Below are experts of layer 5 (counted from 0) of a mixture-of-experts language model. Rows are named router (the router's row for the expert), gate (a neuron's input weights, with its number), up (a neuron's input weights, with its number) and show model dimensions 448-511. Each number is 50 + 12 x the weight over its row's rms, rounded and kept within 0 to 99.
Before each expert's rows: a language model's description of what the expert responds to; "mostly gets" lists some tokens that are sent to it at least half of the time. This comes from a sample of Wikipedia text that the model never trained on.

# expert 0
What it handles: Units and number endings
mostly gets: "%", " km", " million", " kg", "000", " mm"
router:47 65 23 69 49 40 43 64 46 36 60 44 42 49 51 69 45 42 31 55 60 81 53 42 40 30 48 51 83 56 60 57 49 49 66 57 49 36 45 48 45 31 68 64 59 23 36 44 30 66 58 70 52 58 52 77 62 36 50 53 46 28 42 78
gate0:57 44 35 65 50 74 28 51 36 59 27 66 44 68 48 54 40 41 63 48 56 50 64 46 40 46 65 40 48 71 56 46 50 57 57 39 58 60 60 65 46 66 77 37 48 42 41 64 48 47 39 53 53 35 53 61 35 57 38 24 60 61 39 58
up0:51 47 49 44 43 40 59 42 57 63 47 31 55 69 51 47 44 28 28 62 33 62 63 70 55 43 50 73 53 19 33 63 34 26 55 50 54 58 41 60 57 30 69 58 39 33 56 48 45 55 54 42 47 38 71 33 28 28 55 42 45 63 50 68
gate1:39 47 64 49 37 32 61 30 38 63 43 40 71 43 54 59 72 68 36 54 63 69 54 51 27 51 49 34 21 39 60 63 62 36 50 55 58 50 38 38 47 75 52 45 62 43 43 22 57 42 44 37 45 42 55 52 41 64 67 49 40 34 57 65
up1:51 35 75 35 44 39 61 39 57 44 47 43 55 50 32 35 35 48 53 43 68 44 35 36 54 62 25 46 61 54 51 48 42 26 44 56 46 48 76 53 45 32 37 47 40 43 71 71 55 47 50 51 30 57 58 52 50 31 40 40 38 58 54 48

# expert 7
What it handles: Personal name pieces
mostly gets: " John", " Paul", " George", "ya", " William", " Peter"
router:37 66 53 78 59 47 47 53 38 40 73 41 45 58 50 54 44 66 54 53 56 68 49 42 38 45 63 47 62 63 50 32 45 44 57 69 51 41 36 74 25 46 44 50 31 41 31 48 43 26 25 75 53 57 29 49 43 34 70 40 39 28 46 68
gate0:55 54 58 34 44 48 40 46 31 54 60 35 52 58 64 49 38 42 35 44 81 55 66 68 46 54 62 55 50 36 68 46 44 43 49 64 57 46 37 56 47 52 67 55 48 48 50 40 56 48 51 60 56 52 35 48 65 81 56 45 42 62 71 58
up0:62 56 24 74 29 52 58 43 65 80 49 43 45 54 51 48 40 52 55 49 51 65 62 53 51 80 59 27 53 52 54 50 36 42 45 42 61 58 55 52 62 55 45 47 60 64 46 57 53 56 59 42 73 78 60 56 57 39 56 86 56 52 45 46
gate1:44 33 25 36 53 66 64 57 70 43 34 55 56 66 43 55 57 21 47 38 46 51 63 69 71 40 57 47 56 66 58 70 97 55 43 17 57 36 58 65 45 52 51 47 47 47 51 48 44 52 60 59 46 54 54 47 27 68 45 51 36 38 48 48
up1:54 72 38 56 63 43 49 52 52 48 19 48 54 54 46 58 31 34 60 36 52 56 50 45 47 56 47 48 52 52 24 20 46 34 69 55 45 35 70 68 45 47 45 46 38 33 44 34 30 33 28 58 49 43 34 43 50 52 56 47 44 44 43 49

# expert 5
What it handles: Table cells, name fragments
mostly gets: "gu", " Ho", " Bi", " Gu", " fa", " mo"
router:49 71 28 41 52 62 55 71 56 37 73 31 45 48 41 60 54 56 53 61 49 58 67 28 53 50 71 20 71 49 46 43 54 64 42 62 80 34 55 47 55 42 54 61 52 37 35 42 31 66 56 50 43 51 57 69 51 52 64 54 61 35 46 65
gate0:42 57 49 79 39 53 43 41 47 55 40 45 56 54 32 65 54 50 79 47 36 51 60 37 36 54 54 77 54 27 51 64 56 42 60 56 34 53 29 36 46 50 54 72 44 22 53 32 62 64 44 43 60 55 50 41 60 62 55 52 50 50 43 39
up0:46 51 55 43 66 70 28 34 58 38 52 78 61 59 77 56 55 58 45 43 55 66 42 51 47 53 54 56 41 58 67 67 45 59 48 36 43 62 46 57 20 40 53 24 45 70 59 39 55 37 59 40 33 50 71 52 52 53 56 47 57 51 77 57
gate1:62 70 69 50 42 56 44 69 41 58 58 40 39 40 21 43 40 33 51 56 66 47 52 58 52 53 48 55 48 48 45 68 32 20 59 47 26 44 81 39 64 77 45 78 48 49 60 44 38 56 66 41 39 68 54 36 36 48 51 34 47 43 79 72
up1:57 43 69 56 65 45 40 43 37 73 37 70 40 59 58 44 48 66 59 59 58 62 35 46 41 55 72 39 47 60 51 80 28 32 33 62 40 42 63 32 58 50 53 59 64 47 61 41 66 66 53 40 51 41 58 49 34 48 73 71 48 55 58 49

# expert 15
What it handles: Auxiliary verbs after subjects
mostly gets: " is", " was", " were", " be", " are", " had"
router:52 60 39 69 57 48 47 54 55 46 52 44 50 51 56 46 48 64 64 51 52 50 48 40 51 53 44 36 51 66 63 42 52 57 49 71 54 38 42 50 57 41 39 56 54 33 34 48 43 79 52 57 52 67 42 57 52 69 58 45 65 44 34 70
gate0:45 42 63 41 55 49 63 68 37 35 40 47 36 37 60 62 54 33 54 38 59 61 53 61 54 50 60 53 74 49 61 53 65 58 84 36 54 39 66 44 48 24 31 63 58 46 47 38 43 45 40 45 53 59 50 39 53 74 37 53 49 50 64 59
up0:40 51 47 44 51 40 57 55 38 46 57 74 54 37 34 63 45 53 59 74 70 72 43 54 57 61 26 52 58 63 56 63 23 36 42 46 52 71 58 57 48 50 53 41 42 73 38 49 47 41 38 71 64 57 36 48 63 45 33 57 32 67 63 45
gate1:64 71 57 48 50 46 28 48 71 45 39 41 56 56 36 58 56 48 61 67 64 56 68 50 57 44 45 43 25 37 32 58 39 63 22 65 62 51 52 70 59 46 26 34 31 69 73 58 68 58 46 73 40 72 60 60 34 63 56 36 62 49 31 38
up1:59 65 43 39 59 29 47 50 60 30 57 61 65 33 58 64 55 36 32 30 48 51 52 50 51 47 59 54 48 44 54 37 45 44 37 63 33 40 53 54 24 48 57 54 68 57 54 65 55 20 53 24 58 43 75 58 61 67 47 31 60 29 53 37

# expert 11
What it handles: Prepositions and articles
mostly gets: " the", " in", " between", " from", " at", " within"
router:50 59 55 44 52 23 60 48 48 39 62 31 54 41 59 62 57 54 50 42 52 66 71 51 34 42 57 48 54 58 41 37 52 58 60 62 76 57 45 64 49 33 59 54 44 40 55 48 34 53 42 57 57 56 52 59 52 50 59 24 53 51 35 76
gate0:58 51 70 50 40 59 59 35 68 54 54 63 51 37 36 52 69 51 67 55 66 62 55 41 42 73 62 53 65 52 76 55 59 56 60 67 70 39 68 60 70 57 51 44 59 54 52 61 73 38 52 49 59 59 57 48 65 58 51 53 47 43 62 48
up0:54 74 55 55 58 43 44 60 38 42 30 53 36 70 51 66 53 49 44 49 59 53 60 51 46 48 63 63 68 51 41 55 51 52 60 42 45 77 64 49 47 69 44 30 49 61 50 60 54 44 46 40 57 52 58 46 58 39 55 67 49 53 74 39
gate1:44 34 41 43 59 25 47 34 62 55 62 52 70 46 44 43 64 33 28 34 45 40 27 30 46 67 45 71 32 38 48 48 47 40 48 50 59 47 45 50 47 39 28 41 42 58 19 51 33 48 30 44 33 57 51 53 43 54 58 56 48 48 44 53
up1:50 49 60 53 56 39 44 50 49 34 59 32 58 60 49 32 63 40 58 30 26 57 41 56 45 78 36 46 51 38 52 48 57 46 56 49 48 66 53 39 39 63 45 65 51 47 45 54 50 31 56 35 70 57 32 52 91 46 41 53 49 51 44 65

# expert 1
What it handles: Mid-word fragments
mostly gets: " g", "ric", " artist", " Length", " director", "ident"
router:37 45 51 57 43 48 40 60 44 31 45 42 42 57 44 65 45 42 47 66 59 36 67 20 34 41 47 71 66 45 70 56 58 52 44 61 58 55 55 63 38 29 48 56 49 44 42 32 43 59 65 55 34 70 52 45 44 71 58 47 29 39 34 85
gate0:41 35 62 71 35 52 55 42 63 54 60 37 45 64 38 73 69 51 60 32 57 74 36 47 67 68 30 50 51 38 28 41 58 59 35 76 76 66 63 55 31 48 66 49 28 63 55 36 49 53 57 51 50 69 54 49 51 59 45 64 38 44 35 64
up0:70 60 33 65 21 48 69 40 51 42 55 50 58 40 54 64 26 55 66 55 40 35 49 44 57 62 41 43 68 41 54 53 53 50 44 59 52 53 75 38 46 56 60 60 45 40 64 28 64 44 68 54 56 82 47 51 51 67 37 39 49 50 53 65
gate1:34 46 57 54 41 61 59 60 38 37 76 52 46 38 49 65 50 61 57 37 62 47 65 52 30 49 58 51 40 44 31 57 49 50 56 40 51 62 51 68 26 70 46 53 52 27 58 43 28 41 65 52 53 65 43 26 37 47 76 45 54 56 28 50
up1:44 49 66 46 30 47 45 33 32 46 46 67 48 41 46 60 38 40 69 66 46 27 41 68 55 42 37 62 61 14 59 61 49 42 62 37 50 52 36 46 42 57 60 47 23 57 59 65 35 49 32 40 40 50 63 41 46 66 81 46 46 67 27 46

# expert 12
What it handles: Conjunctions and connecting dashes
mostly gets: " and", " or", " &", " Su", " su", " Sc"
router:46 41 28 75 63 40 20 37 48 46 66 52 57 63 45 71 58 45 61 41 61 49 53 40 37 50 50 38 58 61 48 57 55 57 56 60 75 33 60 48 37 21 39 67 43 46 47 47 54 71 55 70 47 55 52 71 51 41 70 58 44 23 35 76
gate0:61 47 35 64 37 66 32 47 51 53 45 55 82 43 34 39 53 55 52 47 57 40 33 45 50 54 56 52 56 64 59 30 46 43 37 51 53 59 34 51 38 42 49 28 47 62 57 30 44 36 49 39 56 40 64 31 73 46 50 63 56 40 41 61
up0:81 57 29 49 62 36 58 53 43 39 50 40 59 52 57 59 66 52 56 64 55 44 41 39 43 46 38 58 49 72 30 42 45 49 24 44 40 36 29 54 50 45 53 44 48 74 60 69 50 59 44 42 54 69 32 41 38 32 62 46 59 60 54 48
gate1:39 38 53 65 40 55 55 35 61 55 62 41 25 50 47 43 43 25 36 36 36 43 41 48 37 39 49 50 42 59 54 66 41 43 55 39 45 61 36 57 43 41 53 55 53 56 56 52 52 55 51 36 37 71 32 38 38 71 54 36 58 42 51 57
up1:42 55 54 48 67 55 66 59 39 28 36 63 54 45 42 61 55 61 69 43 61 48 60 66 71 41 51 52 50 53 53 55 52 58 40 42 53 48 43 25 61 41 38 60 47 35 70 60 50 55 53 58 46 43 40 70 50 47 44 69 39 58 62 41

# expert 4
What it handles: Determiners and hyphen continuations
mostly gets: " his", " its", " their", " other", " new", " American"
router:51 67 37 43 50 19 34 58 49 51 61 34 56 55 57 57 42 63 49 39 61 67 72 41 48 48 64 57 67 53 80 43 49 65 39 45 63 34 70 44 43 55 54 59 62 27 43 47 41 63 44 65 43 52 52 67 58 67 62 33 41 39 38 77
gate0:61 58 66 51 54 53 42 46 59 42 56 38 38 33 61 40 34 73 32 41 39 47 51 32 45 46 41 47 43 42 76 44 72 43 47 48 54 36 51 41 46 57 40 38 70 33 63 42 44 50 44 48 36 52 37 35 78 52 36 49 31 63 53 48
up0:47 48 44 46 48 50 57 51 48 65 56 40 27 47 62 67 49 72 43 30 55 70 67 30 41 55 41 54 59 71 48 78 50 41 43 44 34 50 40 63 43 73 38 41 55 52 53 43 39 60 51 61 64 73 69 47 60 45 35 48 43 57 46 38
gate1:54 63 60 57 32 61 44 41 55 46 44 80 45 45 35 59 52 46 43 38 37 59 69 55 39 62 71 57 78 55 51 63 55 34 61 43 62 57 66 51 52 64 30 43 34 40 49 31 36 38 35 58 63 64 58 36 61 38 55 38 50 41 27 69
up1:38 51 46 42 66 51 40 30 52 36 35 54 53 33 30 52 54 48 50 52 37 65 47 54 37 55 59 61 44 52 35 63 44 73 64 53 50 76 67 54 46 74 40 38 65 55 58 83 48 46 48 47 78 65 54 30 65 77 46 54 53 69 53 60

# expert 3
What it handles: Nouns after articles
mostly gets: " man", " Man", " line", " water", " ship", " Candidate"
router:59 62 33 73 41 34 37 55 47 42 66 42 53 52 41 38 55 41 61 48 65 61 50 42 48 51 70 49 74 58 65 48 44 65 52 64 65 53 47 59 38 44 34 62 55 44 51 42 37 78 54 58 69 53 56 82 65 50 52 49 47 30 45 88
gate0:52 41 55 45 30 35 58 58 32 53 64 30 49 75 33 48 68 40 23 31 66 48 48 47 54 52 61 58 31 37 63 46 35 55 17 52 56 59 36 49 59 31 43 71 62 48 37 34 47 50 43 66 36 73 45 62 65 54 55 46 26 66 65 36
up0:52 47 39 45 40 52 71 45 49 53 51 63 52 53 46 59 55 37 51 41 36 60 42 52 52 43 44 33 40 46 52 65 56 41 40 53 18 49 49 38 47 59 61 62 41 42 57 48 48 50 41 33 44 24 47 48 59 34 54 48 68 42 49 72
gate1:45 58 39 72 47 63 52 51 42 62 46 48 45 53 36 71 47 73 63 39 63 33 48 56 45 46 55 50 54 52 41 60 62 59 70 42 33 50 42 43 50 51 39 68 60 58 60 47 50 42 38 49 55 53 48 60 35 41 44 53 29 46 54 48
up1:39 33 54 60 49 57 56 53 39 47 65 31 53 63 43 38 51 53 45 34 60 09 48 48 47 42 77 53 44 50 49 53 52 43 45 39 30 54 37 56 50 47 49 61 16 57 74 37 57 49 59 57 59 49 34 68 45 57 77 52 43 52 53 36

# expert 14
What it handles: Name-initial pieces
mostly gets: " New", "Th", " Nor", " Alb", " Mid", " Os"
router:55 53 38 65 55 32 41 49 59 27 56 48 50 52 48 66 70 46 60 62 41 68 57 43 40 55 56 29 63 42 63 48 48 56 43 67 62 68 31 54 43 43 65 55 56 44 40 34 41 67 34 52 71 46 37 67 53 56 51 56 42 37 36 58
gate0:54 53 48 74 63 37 42 44 62 66 53 31 80 44 61 49 65 52 62 60 61 33 52 43 42 40 62 62 60 49 59 64 39 58 17 53 42 40 27 38 57 41 59 28 46 74 26 63 62 56 46 51 64 54 59 55 64 38 53 60 62 56 65 72
up0:65 63 73 39 50 51 47 65 44 64 62 43 57 62 36 74 51 60 40 52 26 58 61 70 54 38 37 49 46 47 76 65 55 50 62 33 39 61 51 51 56 64 61 50 53 40 50 35 51 53 48 56 56 32 34 47 42 62 57 71 75 28 53 62
gate1:52 42 51 42 44 60 54 61 38 38 63 45 31 25 61 38 63 50 62 53 69 39 58 46 54 36 40 43 70 55 44 68 33 50 55 35 57 85 59 58 34 42 67 48 39 53 50 25 63 28 58 45 55 56 38 27 55 61 52 50 64 49 75 60
up1:73 33 29 44 48 53 52 54 44 40 53 55 41 51 70 39 84 34 54 57 39 74 44 63 73 51 24 34 45 47 32 36 34 47 78 60 32 63 47 46 42 77 50 47 52 71 42 39 54 52 36 39 62 40 45 35 54 52 54 41 65 36 53 44

# expert 2
What it handles: Verbs and function words
mostly gets: " won", " announced", "See", " joined", " took", " received"
router:48 64 51 54 67 42 33 64 47 37 53 45 32 52 19 83 41 52 40 42 59 39 66 49 25 49 61 31 49 72 45 34 44 57 35 52 60 41 58 46 52 43 43 61 55 29 42 56 34 45 32 43 48 50 34 66 46 75 56 46 37 45 31 45
gate0:42 62 40 69 66 48 47 34 22 44 41 58 55 57 46 62 49 61 42 57 34 58 68 60 30 16 63 44 56 47 45 53 64 44 60 54 64 66 67 45 61 51 49 80 64 55 47 38 66 55 40 56 71 63 27 59 55 58 50 54 57 49 48 64
up0:58 08 51 62 42 62 53 50 74 53 42 38 40 48 68 46 54 59 40 41 27 54 33 45 44 62 51 49 37 66 49 52 38 67 51 52 36 41 49 52 46 61 35 41 40 51 60 35 34 52 57 42 60 44 79 55 55 53 36 42 54 56 42 41
gate1:62 79 57 52 38 71 32 60 52 61 65 36 63 56 50 38 53 38 62 60 56 46 62 46 70 32 30 38 48 65 49 51 59 43 56 61 49 29 32 53 49 42 70 52 57 39 37 35 51 45 49 61 55 70 56 54 52 35 82 31 46 58 53 66
up1:38 56 26 70 34 45 36 34 56 36 37 56 27 45 71 72 49 52 53 42 42 54 50 53 59 36 55 58 45 40 56 38 30 68 38 46 65 55 44 53 52 36 41 47 51 54 56 58 74 54 34 48 61 54 26 61 58 41 47 50 34 48 53 40

# expert 9
What it handles: Word endings, abstract nouns
mostly gets: " him", " way", " very", " system", " level", " area"
router:37 82 40 58 59 52 48 63 37 33 59 56 67 48 30 36 50 46 59 41 59 66 48 55 56 46 59 66 73 58 71 23 67 53 38 51 55 50 31 58 63 53 37 59 54 52 45 37 36 52 43 69 50 52 46 72 61 41 63 46 49 27 48 61
gate0:68 54 64 53 52 41 56 54 54 45 46 44 60 49 42 34 61 48 59 63 41 47 65 51 56 54 52 50 58 46 44 49 63 48 43 47 79 53 59 54 46 42 40 54 49 51 41 54 50 50 43 81 56 59 45 48 55 49 43 38 45 57 53 50
up0:57 46 48 53 53 33 46 57 21 74 47 55 60 55 67 51 41 41 34 56 61 67 48 36 54 45 74 41 34 71 37 33 41 36 38 53 58 64 62 34 65 58 53 42 33 62 60 41 50 46 50 44 59 55 57 45 30 49 40 37 41 46 67 46
gate1:65 55 34 33 61 60 64 50 44 39 31 48 37 58 46 37 67 52 54 33 56 60 57 29 50 32 51 75 62 70 38 30 59 37 43 38 38 81 55 31 50 71 47 43 55 72 28 42 60 46 50 59 63 45 50 48 51 51 73 42 63 69 47 56
up1:45 42 46 53 38 27 72 52 67 37 60 50 59 61 56 44 66 47 73 69 59 40 55 67 49 72 60 56 59 50 48 71 50 42 69 41 64 49 46 25 57 60 49 53 25 51 50 49 67 45 54 48 32 54 44 51 61 52 37 28 40 44 65 49

# expert 8
What it handles: Table and list delimiters
mostly gets: " al", " El", " sub", " The", " Kr", " conf"
router:56 56 29 48 66 39 62 73 47 42 53 56 64 56 44 47 37 61 54 51 64 60 63 38 50 50 68 52 65 72 61 34 54 56 62 52 64 50 45 61 52 45 53 69 45 35 36 32 52 75 46 50 53 50 48 66 51 50 64 48 54 38 21 63
gate0:59 39 42 61 44 63 51 74 34 61 31 44 55 42 39 60 49 36 67 38 62 58 54 37 55 41 52 38 71 57 60 57 62 43 47 44 52 51 42 50 28 54 44 36 42 47 62 62 23 49 44 59 66 53 56 54 59 61 52 51 66 47 62 50
up0:34 46 39 57 47 50 67 45 47 60 44 64 50 65 55 54 47 37 35 81 62 64 65 45 54 43 58 54 57 60 39 54 60 37 51 38 45 73 56 38 50 37 43 36 50 54 52 58 52 55 47 62 44 45 55 46 59 36 42 69 48 44 66 42
gate1:55 59 59 70 59 53 81 61 26 56 51 44 47 66 41 43 51 50 48 54 51 45 54 36 52 43 49 71 42 41 55 48 68 64 48 39 50 52 30 47 48 40 72 55 57 42 37 51 44 53 65 51 47 43 48 63 44 77 38 44 77 56 48 57
up1:34 60 46 44 67 50 54 60 73 55 29 25 44 51 46 71 55 31 60 36 42 35 61 51 48 62 50 55 46 48 53 59 39 52 58 44 34 19 52 40 61 43 22 58 32 42 67 33 45 77 43 76 54 61 32 46 54 70 52 52 55 55 62 41

# expert 6
What it handles: Place and name endings
mostly gets: " York", "ton", "ford", " Street", "ville", " Island"
router:58 59 19 56 38 22 55 58 60 28 74 42 51 56 42 68 32 47 55 51 70 81 48 26 53 40 56 79 56 62 47 45 63 48 52 57 60 45 50 53 38 35 31 46 54 43 38 48 53 70 50 61 53 54 60 54 57 45 56 42 26 33 37 64
gate0:74 30 25 49 65 45 55 53 58 49 35 55 64 56 44 66 32 46 46 58 42 47 59 59 31 72 52 41 32 47 46 26 67 63 39 48 54 46 70 63 49 45 46 46 46 62 43 57 22 25 48 36 31 40 50 42 58 40 61 23 37 59 57 60
up0:43 54 47 60 58 27 84 36 49 68 60 45 35 49 46 64 49 47 56 52 36 36 56 37 55 61 22 53 62 75 56 56 60 64 32 52 53 69 65 33 51 60 38 53 47 59 65 50 61 47 63 47 55 52 50 47 37 60 48 50 42 50 44 33
gate1:42 34 50 54 42 46 45 53 52 47 51 76 67 51 45 47 60 46 70 37 68 74 22 55 51 56 63 55 50 37 58 40 49 52 40 71 30 48 47 57 24 48 58 58 43 44 42 45 39 68 70 57 31 59 57 44 74 46 27 55 64 35 34 58
up1:53 32 59 36 48 74 33 57 37 54 44 56 72 64 43 55 42 34 38 41 52 47 45 58 42 47 25 46 62 39 43 47 49 59 59 52 36 57 58 57 48 42 51 34 60 73 56 50 60 64 56 53 21 66 60 37 63 48 32 71 34 40 47 61

# expert 10
What it handles: Numbers in tables
mostly gets: " 12", " 16", " 17", " 20", " 11", " two"
router:59 69 30 64 49 47 38 60 56 34 49 25 45 56 35 57 59 72 58 69 68 52 53 60 37 54 53 68 61 41 49 49 66 59 42 58 62 58 51 69 57 24 78 67 47 35 48 47 47 73 65 42 48 49 33 73 39 46 66 40 45 20 44 63
gate0:54 64 41 45 42 66 47 72 38 50 41 44 49 53 49 44 52 36 64 28 61 69 45 48 52 41 51 54 53 41 42 55 51 48 65 52 84 59 55 59 56 63 62 85 38 56 46 46 63 43 45 60 43 37 53 48 56 55 49 66 40 58 54 53
up0:24 45 47 69 55 60 62 52 67 69 38 54 40 44 41 41 30 57 37 42 35 43 36 47 48 57 40 48 50 43 52 46 37 83 53 53 63 57 73 50 24 58 46 43 27 44 55 45 53 52 53 55 62 48 57 53 52 48 55 61 25 31 35 26
gate1:34 53 46 65 48 39 54 47 57 37 50 41 28 54 59 58 38 37 25 38 57 42 41 50 30 35 83 42 65 52 53 42 44 40 47 39 40 20 46 62 49 48 53 47 56 46 42 48 49 53 18 27 56 40 16 40 54 34 70 55 46 47 72 50
up1:63 34 28 55 37 61 48 68 38 65 72 60 43 49 36 61 34 58 49 34 38 59 60 46 41 67 62 49 64 51 50 30 34 66 31 49 44 36 48 66 55 43 44 43 51 51 36 75 50 64 53 50 58 54 44 35 43 63 49 60 53 47 32 44

# expert 13
What it handles: Clause punctuation, conjunctions
mostly gets: " which", " when", " where", " .", " while", " However"
router:48 44 33 69 73 44 53 48 40 42 47 39 39 53 57 76 50 54 55 45 53 48 54 42 48 45 59 60 58 52 50 73 50 65 42 55 58 38 47 74 28 42 49 58 40 44 42 45 46 64 47 63 64 38 37 47 63 56 83 29 41 43 48 54
gate0:46 49 63 54 56 58 24 51 58 47 36 64 50 36 64 31 51 47 51 48 51 57 70 43 68 25 45 54 61 61 58 45 29 54 67 58 36 67 66 38 59 50 40 77 47 53 26 38 45 65 68 54 76 41 41 52 40 37 27 55 48 62 42 42
up0:48 42 52 33 27 59 40 36 50 48 54 68 46 38 40 59 66 30 58 66 41 53 41 38 65 47 50 54 38 39 57 39 57 59 49 29 41 52 81 34 70 65 73 55 39 62 49 42 67 45 48 97 71 53 38 61 45 61 39 25 53 52 53 54
gate1:54 66 43 54 47 45 60 54 63 70 49 45 46 47 51 51 40 46 25 46 39 34 48 40 44 50 55 20 32 39 51 50 41 48 35 53 48 54 55 67 69 55 51 44 49 59 30 68 54 63 54 45 54 69 51 60 59 50 55 42 63 61 43 80
up1:55 57 43 25 67 45 63 51 49 32 46 55 49 35 44 48 48 48 63 44 71 55 48 46 57 51 65 62 53 45 37 45 42 43 47 39 58 48 65 51 47 57 40 26 42 59 38 33 57 52 38 48 53 63 48 58 36 25 57 65 56 35 46 62